Below are experts of layer 5 (counted from 0) of a mixture-of-experts language model. Rows are named router (the router's row for the expert), gate (a neuron's input weights, with its number), up (a neuron's input weights, with its number) and show model dimensions 0-255. Each number is 500 + 25 x the weight over its row's rms, rounded and kept within 0 to 999. Numbers have three digits each.
Before each expert's rows: "gets" lists some tokens that make up at least twice as much of what it gets as of all text. This comes from a sample of Wikipedia text that the model never trained on. Tokens count by the router's weight.

# expert 3
gets: "in", "on", "e", "an", "ar", "en"
router:498509517516564486500473482517498509479488482468522462524527487517533492481514463528486468517501452492507502517499469471517503487506504470507530479492535528552430498473473490470503514546532525461480468524514468501503474505475516548499485505533522537499535488521463483538515497504491474535523517521457500523465503458532509515545515512502518483512543459573471484476516474507544500502498520485478465473512507508479448514533504437485504465503502457494479512464518526531470487499510446513502508473521485528489465538531497506525453482512502485492448493541502546463491456511475531490498514472480513512459523506512487486500523482460507524522504480506485514494577481495495488499530502493478506527483537510479509466511512509528485485461494507479485513455498510469490549482508507
gate2:500491533530477493463512502482509467465544533521523461491493524503532501479505458515495512477508492498492530505500451443483475515526479471511475529498488459481461503515485527457495511508538505486476497490524529483542534491462484518508492490542519523501487475528518472502526492498476487481484520535498523445517509522557454515516505532506484500504464479506483476500516506531526519526534514527495522528462579524540517508496575509482519486522569526525487486520514474516466476492493454542517533500486486441504501533491462503464476456489487477500492527535472470491471496483455533507505535466512491501469523526524466530492491506494488483488487507522490471482494460453451482477505502497520506498531504459467511500503490502481521495479478560530468479480493501485496449502529510
up2:507481512486520505513462469513500457535490518475498498476496445489483519535513503504535536518501502501510482504464468516509497505534517469481501490433512502487522541499553489513474489507504513519527471540539468507511511484500468480496480499474513518419466485494519460463465559450488528504515529499517505518505520522494512504500501457528470490501466523477486503491486495545510550533531509489487569479477502501444487504499482445491506495460519502530487523472496472515502543487481521533467526535547511471518541493516505521529465493486492544486468483472491514493539477486494518490545513498517515451525527519500508533539504514498516456530494466555473501472510493467496486507530474492503512522519488508535523526501496519459493474505524545464538524490547466485532535485513503
gate3:503496491510523544480502483493533439488461505483498560542512464514499524523484487524521510535500494469533490490527429459491474528543501514521494482512476497499528538463502486450500498545494522518485524507461542474501498512474490509523491490488569502546492479497517554517502532512511499502439509518485540495466480490519478513501511504505522498505471510519524552467528478468459498523452460525419507507480521518524470490534529515470466507463490465490477464509482532476553465492462493493488493472504488489514507501512480530539497487515528493498530470502514514498526499493467494535516479509515494517494446476509511510465496458470500522477490511509448491490553522508472531501496531515503468483457501508504487516493517492462518509504515444520498463447503495508522525490507495
up3:565473470497491505502475432512531490495468491546509517495545497551478460501507498535528519504492494526445491506502473469524512537485529523492507515496542512491478485478503494494531511472507489501545567483540544455526505472509540486491490478486493487505486497497492497515550530529495492491524513482495507511479503498478485489484491509476505500463471488507477519507506506451471546487513496508497496429459471512481539485480510476542497507474559511519526491533535500531511499529507502470472509510507529570509457521493461472497529504499507540512467519491482502488545494486492486449504486510505496519498528524473490520515523510465476503523476470522546544485512539506524460517541517509505521508508506480535559515486484531488502531538491503509531529486494432506534464528517535
gate4:535522532499534493523480479527518461469441496470552505513473478509496517471508480497501510517465532501536525488544538451494503522509492502525464520539495488521446503491531470488459514482485453484483450484516499499484475515519536498472502553522504497527532495516501466503463454510525464501517518499494502504468467500502528519486474504519518475538481471524495508462487491524527493516481498503519494508484528458495485473524520475488494491518508518515474455534474497483487552507521470515526532515514476527532503520527552528518439563497547524503504487500495548488515466523516507509547468532540538495496487500493452492507478540505508492494490489505490489542503480486527533522519513467466492520505454546449524477464495454552470518474488540480470514522532510498492522507493519
up4:493467546515552495523490493491489464508500454514498527562488527482493495523506491501478509489504485472542501494514543477492508477512519475461519458494459507531492472508493500504455496535479476484510506522479520506559529540485492528521509479506505486496473549543533502532495510516522463453476489514495537489480483522491467482500476419469508497489452495516493541549522482526457490532471532463497479502524517499470527484473525499485551474517519498540508547519529494475512504482500503507498464516529490490525503468531475533490503530524562477480510521518477492517472478539479505522448505481465486504482519528526479502493487535484494492511491484482517514503505479512506504494545468476507450531473463515466490509459558493504504469507539514456473515439481497510509466464470496
gate5:482528527503472542531505477488566486514481518522475525500464530475515512469470454480527505501522490511535525525500529510557487502471482519498491491419470551501510503505519493521519475538549470452505504485511503482519519463479517522507538511498490536469477490508498516527491489478524518492496530492498494465481474518499532507511472491511520504525528517558500489496463477511492517526465489540459484506476504477526494456466486532450512516517461482500462508477556511512502518492528510563521494466507467485552459552504499519509447468519479495510536516530491507476497462429496483447496485506494498511515518477512475443512525508480506486481499502477444498500510497471501516537488499458491527497518445506505496501516488509549479492495489481477509483473515524544504487473500524
up5:528497514490481482511492537516496492444507480499475508467466492498478487520501473518516522477464509511493447506504505525519542484473500508506481474494463476524513526537477524477467512475444516495534483504540492524484492470547476475498539505464466501475549459473534511514459484500476473539468498490463519466530477498558517538512526464506514497525540484510505495513507509524473509452518520443542526531503554517514518517520524546507489566499491492494464497452476486559517505477531481465526512518501506515495519493505496511552504460533469534538530479495496499530533523450522500488453492522512473476497488499526512510487496530525496509544501516453473526511456537496504527462505481463537462494484469481489488476508480503481528516489491505489525499481466453494501514506527490
gate6:506485531497513560480507481534487508502517477520469519495467480507501501484468434511467490475490505469467522499480512484498493496525528483540509479526494509489498506520493456486485519476489449505496503503508484521494518487493496542532498499501522455492471498544462481494508509513499544558529461484500541512474546508480492457505502500478545550501510472497507443484478476580477505511486503490478463512488499517483517543527462455468490499516501503503440512499511531523498425503497488496561547492494463505529497516494503518529480484527472511477478513502459512466542463508456519469501521474509500467504530498443494480484488507451511534534506473487518530533542503483481494510499531536491491517493500494503507485501452497540510465468517503500484474473483491487478454432511501
up6:489472513508510493478464484476527484505481505473503513509510554497461500471494485471502509546492501549489488498492456470488526489509518495527486503478502527505493525490519480496549562500512493529520514491448491537509472495533498508478490536518506538541464489498495494503493537540529499481484444489482514526480496503531503539496497498479516479465483495456469504507484484529527527487589471444501469463484521524507520514550464459489476485560517528501477519478442548479454494489563504521525466500498499483478520506486475516518503489516512482487482498546489492471445527506486509511540521509523478536536501483482467514515505494519535452502502483517459477468509513470459459475475517457543482483511511507522538470487537483486503520511471487497490501478508489465514470469516463
gate7:513505515506518520529485509495572488477502472471520492538491490474519483496512518525515473476548490513514456491514523492527594472477455466485468510520500482489494489504522506483517568499504502505524451500445497523478524478514484498501527512443497483472508469463547479523493498506497497501491551459539503463526492514512543495520538456532505509487528467493479462480487506505506516498447487479507513522509530464507487552524503525532478478501555516528466482515526475505483519485506481488525476480506500504547514550530496536512491505480494468512493491556493509503493484518519474478495481486494490497464550492521498446456483521467500539533520487533479540498515466498483509509520514489492469486467498484486482544511522459522491493459502498522485486469541520494499564466500497
up7:515503498502511452469501504504499490515516484470512480498497482480545538526511471513509529519475520495529476481514521482507542499501492495465523457499489466498518516464499495473529525530507478503514495496515527540484534490531494512501524475475493500516483476521470469506510519490487488450529470466469471547477518470493458462527501507480484509472505523510487499480456471494504524533505536471480488467518510525484503517497496469516493500529523491518501482511519494503467552531535469463457482500535547454564479485528522531479519518502528504473488487498502502516511505459492538464485495448480536468448473449442503495489526472457502553477507474515514550503503483502462539468516462524491487529494512508502481482515545531485510561464538491514544537531456499475456525491515456
gate8:561527506512489488456452499503518491502504487469546492463460461524525497479525496484526510542498488525500509498517541484538472517477444525487490513500438517564485517516516493493502516504488478511498459494458489493499507506483513497491509503529479504468519503481480518474499483495510507510496479488504441517521463505481498525514538487478503536504445514532485477515511498473542499541500534491510510520501478519521498498485535481513452465513473475524495495546511528513517462509503489452520496474482462479525480536476445542494503488487521536464529539515524467473498499527496479505526510484530469539513583477525528499503441476490490466498512525514510538497487494498494477514511491473490441515474503457470528466515495477502526519514526481504471539495542498508517540497568547
up8:524486544457464538518511469468443503502439495510499497528470508487513479472520511470448509492578518503497469529533510490495502514484531489567513494499511466479480534555551504473460453453482488507506500512495490491522507504480518504500478516518493494534536527526525501498435458502540511454452506462478486522461469471520504503501502493487467490453509503492512490499491484481471512479505501511482498430461439509480515487501508549525492509504499531503509514516514487540501495480497476481545525509476494483489513494486470546532476499499497489501467507483489522546498470510538504480454475490443509515508488516484465522518527527490503518479487506494496463510495539483512519488473524506511530471490487512540539493530476524528498505528539516515481450454487524505466477507500483
gate9:499490525498521499488494504478447511457483517543518485488439484513507478528490496539477507474534506521478514486451487478510514518471494520511512483516505496535479488516491431472472524496481524441469458494532497519449511486499477500504433500517516484464496485483504520479513531535503490499510477500504499490463512467515503495516470484494498470550505490489519500470530494489491509520487486485478490534541524516524491506499468475496499554502519509481482508467503473488506462487511477499502455520525538520513527559538559562516478488509465505512533507501503493479492487490483525501482446550553523491514523555513510472481482521477514550461502509528525482499530456464506474503527536555521537501494490533483486562541501494477501500463465509539487534515529515539492541513508507
up9:494478486496530526536467529500482490517481489512515524505501540501484464520515523516516527500523497479525536509499519483480538506570470462472505547453506492517510515501513504485550474474477486502506528518460470508474483454541529466513514492486469486537496466490499533492519507519460512505463463491460507500494558521538505516512560516470473503497489530508516503493478517525507548518540501509525485523522504472519495516507504483481464495525480499499513517478502520525513504514518533433524506542525490498539488489472481444479522499486503496475507518464488493520493461522512483522504528499518494524540494473496515531518488559528465483472519491511498527521533555495534524528475502481517514472417502466482483533504517536483461469507525455462461503489528507489533537455508451
gate10:530497493506523503493506458520546545516474479486511518487503444472472456487484509506519506513509507502521506535506517505512448485546502487463487508492519572474509497501522483522456477506511495472476467500513500459491437519469479534489516510487541537550484507562461515560497535548488535550531511511529498466501517482484449467513489492491535449508529440520529519532520489468512465506502490523485440522496525500517515510481495463499509518503561543485508484499515510519532514524518504496514496524503521479483512527488511463496445455541463485503482487519501532502488468520472486485503510490457515544497481451483495467483506461498510523500512463504488500494519495496475496528481530500501468489466473533504490517497487522473517447487522488522502470473476469487524513462505504
up10:545506489516506498492544483535492533506454515500511474506529468503491524479496454471574534551491507494485470512478495483513493470529503492552448531499521528466515466511539512497502517480535526499499517494502490512536458518498508531487488471486514532567531498530465489479509527509526498546505516511486528514515509469527463530479495454478486489491532502535520507539509509489529521513511480518483499507474487472475517498508487497458470516476509566487509514510476556492478511502510480504518520489512464508477499494521474505521498451487500449496474522527499498492539488520521542562501500502506522490512495512506500488500451452540512495488466501514544505491479488494471438522533515471502482476533503434503502528505512517484458530497559529497482570501464465536488490512497517
gate11:509546506490509486499471452500503496519511508459544492466502539537514478486515501521509484535486490509494523457501499474514483459468498506476546512522511499502478456481528519470512497475549501513474518527511504519547482512484526577504515533499503498534539488524502499522499482482506511537454500525528481481499570452530492517547498442477516552510508449493508488515520479493480488498465533492521499507518505475514496489542524492503509473520501504543464473505507471495486510534530428510481509502495460535504489525512513532470492514493427509494481485533542510497512538484481498512519477507476469466465464491460460515467507507472491494486506468526463496510517511481488493510484504491512526468508501570471503511522487464497539499474516544465471500441479492490469538490482464
up11:506497499490463513499479467492500469544515520520474518497447497442512499529480549523518463467515497507540498511502505462530520476493490468512494522498475542503504493480491472473494503534480493479488506518482545508474458488513497541525506504479523534535471449407485505472521502487425519482508481491457484495464468507461539479532502503484526488513487485454464472444473495496506489516489527486498513535500473513502506467515518490486479459527482469514487460457496522489498537556541521489512487493527496468479480478506510504474493474519521464500493562496517493496473510518523529501467510474531471465526521485550493495499501518504506486527487546493518497545526486454552473499525477519485521516487479512481452524511512508478493482473458486495538511472533483479463472504520473
gate12:476464506497512511477476501500487507477475505507500473508464544514540507544537476506517500511461494539539527507490519476546535501501494486548520504536520506523456500472503499465510511530496498525492459531492539503486468506526472467495494480490486508531436459488473499483433508474497562495509488515505535498536489466547483456492478477463502509506461477526506490493563525535556503479454489461498534520458505474512460504504521526494472523483481461472506466509529561495475504502483497515517510481517496485477463523465497503500499486510521513516508496499525562465521485509499482525500526500521529533490500506525511483508525517516524438516497538514501538449530509512496499502511512514505479451492506512550568487556466522509480478467511478465504515480524491477478516512498494
up12:508480524516477530496493497463460506499493494510506504509511479502503501518472485466507536538525511483527500526476461511516538471508487521473467493460516480503538478541479491584451527459453496454481489458531518522477542462522492524445464510487493476512467515490475476464515488528480473501524513490480500514450494499470497491506483486508509533469480545499437511512500449478509550468475491515435503508545496519453523491488519494478481509497480498496479532538495484525477478466486510491530478504491509487496489538502488494521474503473463492557527495507473519448477508479489479473532536495534545512519493513535508472485485529479499520515494546497487455481531480516484513510483486490496533508510537559479497538470477470484507514566493494486511535495510486504501499548468489
gate13:538466541481507515503457494491527511425496494489541526467476492492521501523496498513521479498504495555518454479532541503529506467509531509513479484513526463550483489506500482496511562539485514504493545534509512516464516470513460495492484485473511479497544484501490495490540507460520479477471504481520472489459512449472531567548516508479482513514541484545492497491477483435508488505472495491491485505511516502521491520498507511505493468529487502491488475508528471537487524465491490485516491488512482492508504499524503520508514469517471457485436537509510507437476453522465524521477487500511540495533535475522484492564516486499528495510475478505471513458510498477471478500481498489459455515475541532470512478482515494504505489467538532524470546506489501501441507467532495
up13:492513543474504542468490488516484477496490521485505480478488516505462509476492466489523524514491503487497417481507523454526479456483515484498537490494480477574552538500521478556488505553494496511551463494481553514495503528483491469452493494541526467529490479469507497501511501470548496489534494511497494525510488482513478535522485516555517512491507468494494516470457517481459494537508495533541551525538486498500472478477476547532491466533527528472498473506487477502524514460473497499533480478478540516516469508506528530525473513501495527471494492462530459468499465494457516540512523470482514483473494493482479468553515494464509476470459451493508503518498490486472505495495498486457534503470499528510498481522524516523483463518487476480489519516504528498449496487520511
gate14:474484525466490481496478502474452488509479502532521465541500518488519545490469441542514470469521538539501510512522560487500492522497476517509517513488551492562489555497486512476474484505541516472504487502476480529488499517562533492516519515512455483506533509529491503538537517531477489476491559451483449508484497486487492544528529509505511506491551490462478486535543483522480528526467518483468459545463550474445479508475490441476496485459520495480477513508522490520460525478457512501516518511533502465453506473483485486515521491476503491499492489537510475496494516492509501487515499491518492498514505506489448506461499517523482481520532462508532535471569475514491566497505504488500475499507467522505523470515514504500530518494491500494521508500508502457485490494485497
up14:536467546505500475461458457470536525503490514510465487500527496503543512518469506482509508504498524545528447507518487484473489538478470525511533513559512485472490516498531486520481514484504492508536539459474541519495496481502495456515478478525463463493482493526503498530511505513529515554469481514457501501498518505552476490530485508494539515535487529463565476466474525485494469498480489476498484533519489447498496513486478538484562496510481491531523465540510480443523501496492519475491484485491493484505489495478486492499548505514505479469490481499518470471489434457487528496480487494535498503494551526506503529502478511550489495490505527524471472496502491488491520531492525445452471502489477511515530519502506471551493508484522509437506562489539491494517517521462495
gate15:477521480500493538542512480527494503483458499528531501521491500514495467506455441509518502477502497569521503496504492476490483513468533494520479500487525515528431480456525487466455536547515458517505499481514488498513466526505543550506489488480495510529495480545523481536492501506505497513480482470512490495495521469513474514487493491541549499556530507480493487509500525501512510509498492504507533497487535438473495491506495498519552488494546545440500503497448544503475501516491489520500512464519501490523478500509477471531446510498480494467497515524488515550500538460475519479516494506503490490528534492507531475466534484474535511482500518489509528540546499480517510501464531531450491571512508532478513485548463491559485526497519503521556495520501518502487542481516513
up15:519458506508504545523467437471486480460472444459505531478489499497446482491529538478470525483499452474472472516495456507478457492528475456510526542474494524507501475527536502491481507477510493487518484490507477522556481518487444494537474497526490517475468481516533492489502494493506508534495482494544541492472496467491461456509545450483511477510508534509522494542474533494509504537487499538494508495486536524550490472495516516519524530464509494524486499473518501511545485482504517481507458467483457509542524485497468471497518498524539511525461522510487585472501462477499491459480542497502471492478515519536539490502489516492508520517517495463505490486549515505514468500488525492524466553488502506473520518491485517501452489515491486521535498498489502509498528494480548
gate16:510516491527523497469471495517477523502531479521524489526471508530519486456486493508470494505503481518485496476510495493490511520484491440485505495509523531484481460455444500450492485471546506475516448495500478445492509505541465544529492521498493519493515482477503492524513480477508462512503506477508456485498522493519452491512520541458524515467503457500550502495494494472500489473478489552448502512526509494431497532526507471525548517486453475493487481473495485528498520531540497529515538446527452464493519513527526483528477485541448532537484508491506545526532530537477494520510530557505515530501532490519516490508517502520524499494477508476482507509508536486508519480509493509481479509504493527543526475496492489509541452484540532435525519510502527516455526468521506
up16:517500475541510460500478501481517509518502444524513494538504559512506537479452506533489508484535528547501492473513506527504467566487497521532507509501538496535522518485511528514500513475497488488504479482511534466514506477511501480526453516521460516452521537513471478490560491519485508495465509507523548463436485491515502497501543532501531496522504523528512476496453514491484530486479504478467532466480494506525410555522523491506475498511482527531515488562491481467446475502487505485499491488522478478485526490469494454525488503503481469484531474533499570495492485561495517495475476540481518517468533535498548459501518487460473497521477491509504523499465483495491461522515479488497493518521492523510502506507467493491529493487517493462514504455476507499494483515527505
gate17:536495526484477472503513479518465511519479470461465449505507548489482456451483457472493481518444500512513515483527517499491467498543535475470510498520509518552477506505526503473445536479541500455509504482526490479496470505459519550476541482526512524516533505494476474521515512476506505533507484527485487474475517493475517497564520514480508504511498512517474456455489475484497459491512522490492485535488523470513477524568489482524459490505502471510534444472485548514470465501510469467515519474485489478487506521522510480505475499528480539511525538476512509495528500538503527503515486508510466529526498470501522498534506466468513530477475461524493501486485480534531464479501542517531473513477439466505517453513496501458486527508479474489493481437499502505476500507520533
up17:479518422513461552482465510520468517482550511513499475465492526448477472477489501510514461508471496480560519480483479501497497542531498503454478497505499507495475457530507539456505517546481465508493503527513473519491478520485480489479497457492479543473525530501459471528483468525508520495544510492509499511490547500505516532534536553566480497499496535500474496524496479479493519479480527459497549519485515512484524536467482479513509492514513532496477558540505520511484511469526460494447507507497507503490466467497512496512490504433495506485477495523501504515536493512481524502486530488489443547509498515485496522490512485487510511500495494577451506511505468505496495489516503551472515496483514506505487507515526577486469490533524516499458497524479507481508481480483524
gate18:515471520547545511506440490486499486480497505483515496496507476494527473490535481462506499481507496538458482515494515519469493523525489479534513467491531535514521482530499471457446524464511508478484506516523492458474489503519512523503465494531510520488539485487501505482527501516471514508516498518484504515506473465482582512546513508462504539539515466527516490484477517529483420549501498485452464482487551456477490488496525489529499519518463477524457459478518451523494514510468518550517507501513476515496510480522556515553492492510511509502498482504496543504490483479514464453535503518505469457518488509514480498518530511479509526496486512460507495507480498494502456536487503503430524500465487549535488494503487525519525504467497507487472488465545535473498531459485479
up18:527477510493453467495473498469481500520471450502516481497469465501491541505489491513514498520478495546468504531507511519453461488502483521512526485517485475472522512543504536453525483490510488536495525471463512569492488471496485524525465500522513457490453507518519497506472504504487498576496508483460481529510485429474544522503513503507509470543522544525522516553527526493479489499454488532512480494522482509532477497501546488501486567508502505498475488497509521517498489480519526520484501466523504512521493491498501512517506470510439506484486523475506473485545472486532511462527490517485475496506481439484493528487509519504518474526544526518507492536503560529459521500454479481485536527487459490512488503496501485551489520518520476512531530507547469473484451523500473
gate19:480459490513501474477524474479500493471516539498485526465464523503470487489514485511481503461490498505529507479472505467497476513491511459522539498514455497519480477522507516480534521502537468476522490459561509482499480458509512542514468538551503512499488502495507536518510459530453523516468512514503477465462497531473522506498520494478484483487498480543477492509506505494469484465492510482484518503506477519497468513513484496506526492492545472470490504498505446443497509485510457529506520493510492514541465568485528506541521459484508502493496552505490532523500460506446466507476509524509493518478541524487483467491492434498500475488518524508478502466519496498527485508496495514514476508480543496518494505511583561489520450465455516520465488501536502432511556488467484
up19:511456532515491497487505516488515529493549498546503463487516505464490539473492501495446500514498542476482510471518545486523455513489506438484498517476493487507532549515511511572525492518545450486501501476500479484492485512482485500502463540488486486540483506461536480461519514517508493459503518483520510537476522513493504520465484483542511517527520532480495540511483549513543485522502515505480512519468503481490511528478513478509481513507483471488464442508495476521501475544488509497493482487480521483467503517481456498489519502492468519484516432476521466543515511535470508450495477506485515532534483520541517496517508510495478457528472516483551523483476570485528509491479493521495510561450481475511467514494456529539476522491524484515484524487503505504543512506453526
gate20:499523539486503450475525478504491534511470486487506491474492497501511492467471483522516519494519485487526472554513471503522463455516473535484501498510514530475481505484516458436514503496528493466535527506504463511512480448464520505488476475509526473512509481483518480545475514464498468485511445472499492539507465435481447500510544480489489478526503447521473483498498521498512480513494519492404535492483500483494468524487497520500505508510523468532473507499514494504492498474470522530548506504508513497498495528472527549502526457514489528475486507522503492518473532484453516495510529487504476495449458510497516460515507499509508460540489466503465507486549502508515466499471530477483543552481585466504520493492503494516504508452490492516506512519502463488460528509535495
up20:475524492486546503515489427481485522478510504477465501511534501496517474514510483491514499504467520477513493489537501531494539476459507507532501508518469543461473487496492524503491520502498504502517492509453551512516521541528550489501516487507520486517509494476525498547476484489464521491487476491507533519483507503468562534461491514495487488543497570513449484480513513522521502506480459490509506537501524496536563481551548533508488476475543529507573480535520552543500507536514514487489508507520522514496535494496510467541525539484508525511515522503464467504489513482487492494516505487492532522473515503491461527494521481507465475478449497465517487519476431503528520478528486505515522461503478473494457494462532508524512498502473504502438464510516503492534482525528531
gate21:469522508499506511502506490520490465471456501485447491528503497498492518455468509505500476489508516499518460488498484522502502481489454470518505511505474502495482494493509495481446504509504476495494512456539483498507474495458504524479475468553498474490482488518531477495476454474515471535516478501486478499452539551544496478528478506513485453532454513513516542493501515520540528509496523508476496487494504516499452514499523523542543494493496490492493490507492523519546549550454498522484482539508501457489510563491513520473470481547504562475517450450479512506502491516503512535506466501506474515492498469504457519426480528497491504483497524488511498467520459509532492507525476475530488520491505561541483490512485483507541520490493517554491521452560513529502563504497498
up21:488529501500478491484515496494538450472495470468517535494488474460504515471506504496500508480493491484497497548541489496529507498504474489533487536537500492506490511461449497497488501456471488503526532462493485483493494520514491483498547504481512473482473481553490455452477466455540459529482526484495481513503488449529489482504448518491499520488507507484510502480507443543547481495488480505499498460503488534455496487503527525502496481464505480488499489509487530524522443498504516480503519521521502508478526459466510526471527503495537500516473525489485575492519554445514464490537511453503471508521508519476507514502514502469499508522483509499528468502455509513562521535471493473497522534514481478451421506533459506494466483527501482546500486516551509472513506510506544
gate22:484500476549522518536491506484440527493482538502498544502480498466487435476501525506491526511502523503523515518471514516511496512530529472473503513487471510541467492506556462498528534545493517514490493509508566505523493508474498511481475540504568490514530481519466490554506520488481515505535528542542501501504492505497523487514526515497541490515472470523488453502467485554460508484477507472509520499520489471543469524543495516509498449540490476495498512471500541474525484485524541512487468463504525533511512497516516497483470497500507520473478507517488524458464527498494456497505509516531513531505503506481521515485481471509535553497515461498490537495540478487526515458519498498447494503512564488487515546493518521499481491490456506494521476460504483484498435451531471
up22:510532465498517477518488512518504496486496493457485472503503487482511523521500522500530485520461534522510528531505464560507455466503518517500471484472509491536522512484512497485507509478525506561472529438440507505537497545516488482500552474491471502497518510482489485474524499484512469522505503495499482514502472486524500508494515553504451496500521520505536530529487451512497502534493496451495492473487506531522498529526508497508484505475488518508481493536479552448512541474515522473504454477477459466518505482523484491478492516499494531505523492461490527474486511504528484529493507524512536444483543511488465451477510528432500453486539477492495484500489506492441512485479492451488484508409478537443504535469471513492506466479552512528485510509503496480493471494508521
gate23:481456523513486533518485519489500500473485543513519491515494478459528458500499513491571471464468479516558527512494513487545495475501466539547527529556485535483486430476480536451495482529457451509563492506472468516512539478535498534522462479473495527511496432509477510498501500534538472530507481538488494509448507490494508502509485466502472482520567533517499484525531480503493472500519530523459473496523493492496490477479515489464502468469521490464524528497489526505490482484517478488466464500492490524504484532481507479549495508509493518516498479536518478495491507480501496518518510471499518517509458493480527499473516481496510492512516532520506534512503439492488493518488498495478524520507509485479474490534508499527528498460455470567526487489553502505503523469498520
up23:503456520500523571551530493472508513553524504495540474484471539498526492503484513522485552522518528475472526527507522478514503490473524473457508561534482487499490488489490504472487550486509501485497523536509512548545512503504513512464471506479487532525476524510477503534482485505507487479509482453559503541545525496503524511469497495461509491486460501444495527489514473514510467491497527516500524489481468487516505524523515478518493505503492554467463539497474568518515517460483477489524521490527471449540538495462475507484495477510496504436469510476499524507468511490518487478465460473514489491495504457523512497574467481498505477490491503477487493499519484531525514453504489475514437504496518469477476497493499504442518489534495503511481523478488511476522500536506509
gate24:499481526552493494514509525497505506495472517470499474486479490477467474549482506480495497492457504462504513508482489518468505482467470507557468543504533507518476519536462475516465491536558474448493502535511514496471467469521494512492487528535482503497486459509443495508459417542483532550486510468471497527434516519466511490550484482457516498511533454487511500489529511529530512488480503522480492490527485495525452485493493504455490464503506462482524502527482507446468508466508512497467481441503491475497477496504523499510478471536488467519473487493466530510515499486467456512503511514483520477452490512464506493494473508520521484497480480489470488455480504467526529504491499466451512465507494468500473484498457479515508509492513461521458508446514515478509498484515498
up24:441462527489474511509518544486493503513487469491504497479500478516514542498494516536469498519497476442497487485517480503484522486529456558487536492523496534526482477488446505512483487489453462535514482462497473491532493529511469495503492454541452527515488496490498516510531464482490528488494510521513472500513510477486513511496479496506482522505469524541547508456499505479523513543474505474457504537486473516507509470470508544476500473513467507519533495486481474522466542501466496498553516528502501487467511521494462485491537497529468465468492510528475542526444498497492516478444504511535513478524494493493460521468492523497507518495512492514512552555519482488488450478488508460522508503489533476479504490481549512551464469545530483501530471448500465471493492489505553
gate25:500465507516464491483478474520475541529466534495516501474509476472461498464523446442487553490524498515471508467485545474502501473499429486521517516511497473474495522495520518485505533491486512524505497508508538503485516512486494524474494551523482532494526494516512485532521487491502459536503518487513472551546512531480512484508509459500481565523469476492523520502486522524481501445514516484452485480530546478489482522527536478473511508533545484524518480520477540502495494531454434553500511529539486540497487479528520483492543507505501534502518493511463521480505508528496534503514500493543527492499534505495525490484496527475497488510513541528499480486505442519539485453520493456486504511501527481501469496484472456531506500507507483532529477488493539536514454507515455
up25:508520465441486494469541493509521537480512485513474486455506508511509501492529563460453521463495511503488554498499551481541499450507507533475535497548501462462500500491471490499510491501476486477532514515538531491538477487533542504490447508520519439525491489483522515552541534467514480528485530505515494529486560501481533510495466514478465464523505465507485538467514470500472484510516490526538500509479476464477539467482526529500518456486480476499505503524484513503473492487496522529462500522507461535486486481476507510465522480488480520455513484485525453481506525527491496541473493518516518488480520487468486493476534471487496467514533511489500542524485510497478504532467467519483526467516460491515510518476475490458498446540508463543493477494506491482511491497485460
gate26:534507508521522528484495527504502487509479544487497481594469500496483473515558467465483479482533478530501489495523492472464569476501522500465520531509489474501513465524465456504498541482483471483513520460499521520553500484518508524487482455505475494521481485558496496502502478467494520512485489521492485519481513479522503456524519501513514497488494505531478496482525490513517492497480460475518463532499496480497479459508499456481504547489484518491518510500494464460528500510511494469507526484506533495480508531491525543506486493459486478514496513539549510485486492513509494514514524497481488531480551554493513503482441511524521528482505500489501482448517482475522520538443533479442508528469535504535552502544521500482434454476489518460499498503521482473502504462464499
up26:497506505498511537498484515459489544509505465493540492497492511497553461446506466552515530528488490506536468518489498491532504502486452491495470474490479454532485509506520498454480523531472480498483486504466512456517524487517526508479499532432494473528491541461516505505555467518507496533470469484454512519492516482547495492520501522442508489534500484485475505527464509532467491513464500475476507514505505543515476506495478522479446485490490497555520484516528500488505518529493492462494477440510491554495494487506500511503515473496493493497488497549465484456459506497517513515463503506529509542490459483513499493475504487528494512486472516533506542531508528520537508496492503525487500486544517494445530462522529511515522463491557520510562522481438511512523478506503458
gate27:517513502490499506481509492526479520477461516476456483525481440507482523548492503506519456486497461507497468479527495451496502523501471487500510515483535483497466497485481498493521487468505522494484493515517468471498480497487510487467497512527526523511514474488479517460502463494484503518514527468514464542500496498454493531498567511500498538480519459521494465486497469459546483524493514510490460458549482474461498503514503489458536468485482503471472488514528546484487477523512532561482456488542517530495502535505526512507482478494533538450501516504504508474479509485467475473503510466541547492537533499540508477499493540540478480504484450563490532500497500468535477516521487438523504538500543511490538469491467476496502469553478484475476515467515488500494461512544520
up27:518512501514489536478466481503472516510481500501501550494534502482456535485500478514471500473504507537505502520518461487475510539489492499506511491508516523520503461495441498554490517477503514511511500492487456502459504504485462536460488455553474504484517522510544484471465514520509494509521496461522494539499554476578506532527471543502522500531507517500526519523513489522496476501521493526489496522552513491537521489496525484479500513466520485511515541514544469462519476536493506558550514489475533479529498482556484518469497489487527512509470513515508449496508504513557514480495543513473506493508490522528497515530479465502444469556517466498480512496505463502526470500537529515516469489513505514520481546481514442529473516455504459494494508485442503497517495459523514
gate28:553526530467545484517535489499461483551471500482489511468505498518489476544448514472536458507551509540511502515502520487495509480538509496519484500498483493487500485539529565462504509482504470478499483462489482432466493484493478498530487529461452511465514506484508495491476463489497492512507567514487496472457510489515499500488464479504513478505523501520483511502515488519507544506507493465509540453479537508536464509478510503463505504486558500470512479490483510519477496473520476513513506489469477535468530501521510482507453507491481535504521540551501531493500444472463506462514484499504455484478507460485539462491442478514466501501488485557525493459504533509503495537506466442489517474462501478493494451502506481513540482524497490510490492515489524458486520477520484
up28:465543512556480494455553526484466536491511468508484489510505482500458532448493507478465499525530531498475486496517455528482510487513479467476496526499515491488514464503477507475546490491525520481502482499473424507471489524506495526468487524528494517512475499512467486516505488488513477492523482487501531481497482462531501413516534542500516536470513494508478505490463502526486468540505516471522524511494511517500534508529482477500538471459483511529516511519465558502492485493490480533523513486500512494495488472479495513489540481493483494503484542485467501473529519477512502476541481499472493469536460472517504521481540494507493500524451453479498486473497469516479479537502484519498506436490532487478528481463485523482559513548498501512530485567556479463514508496470462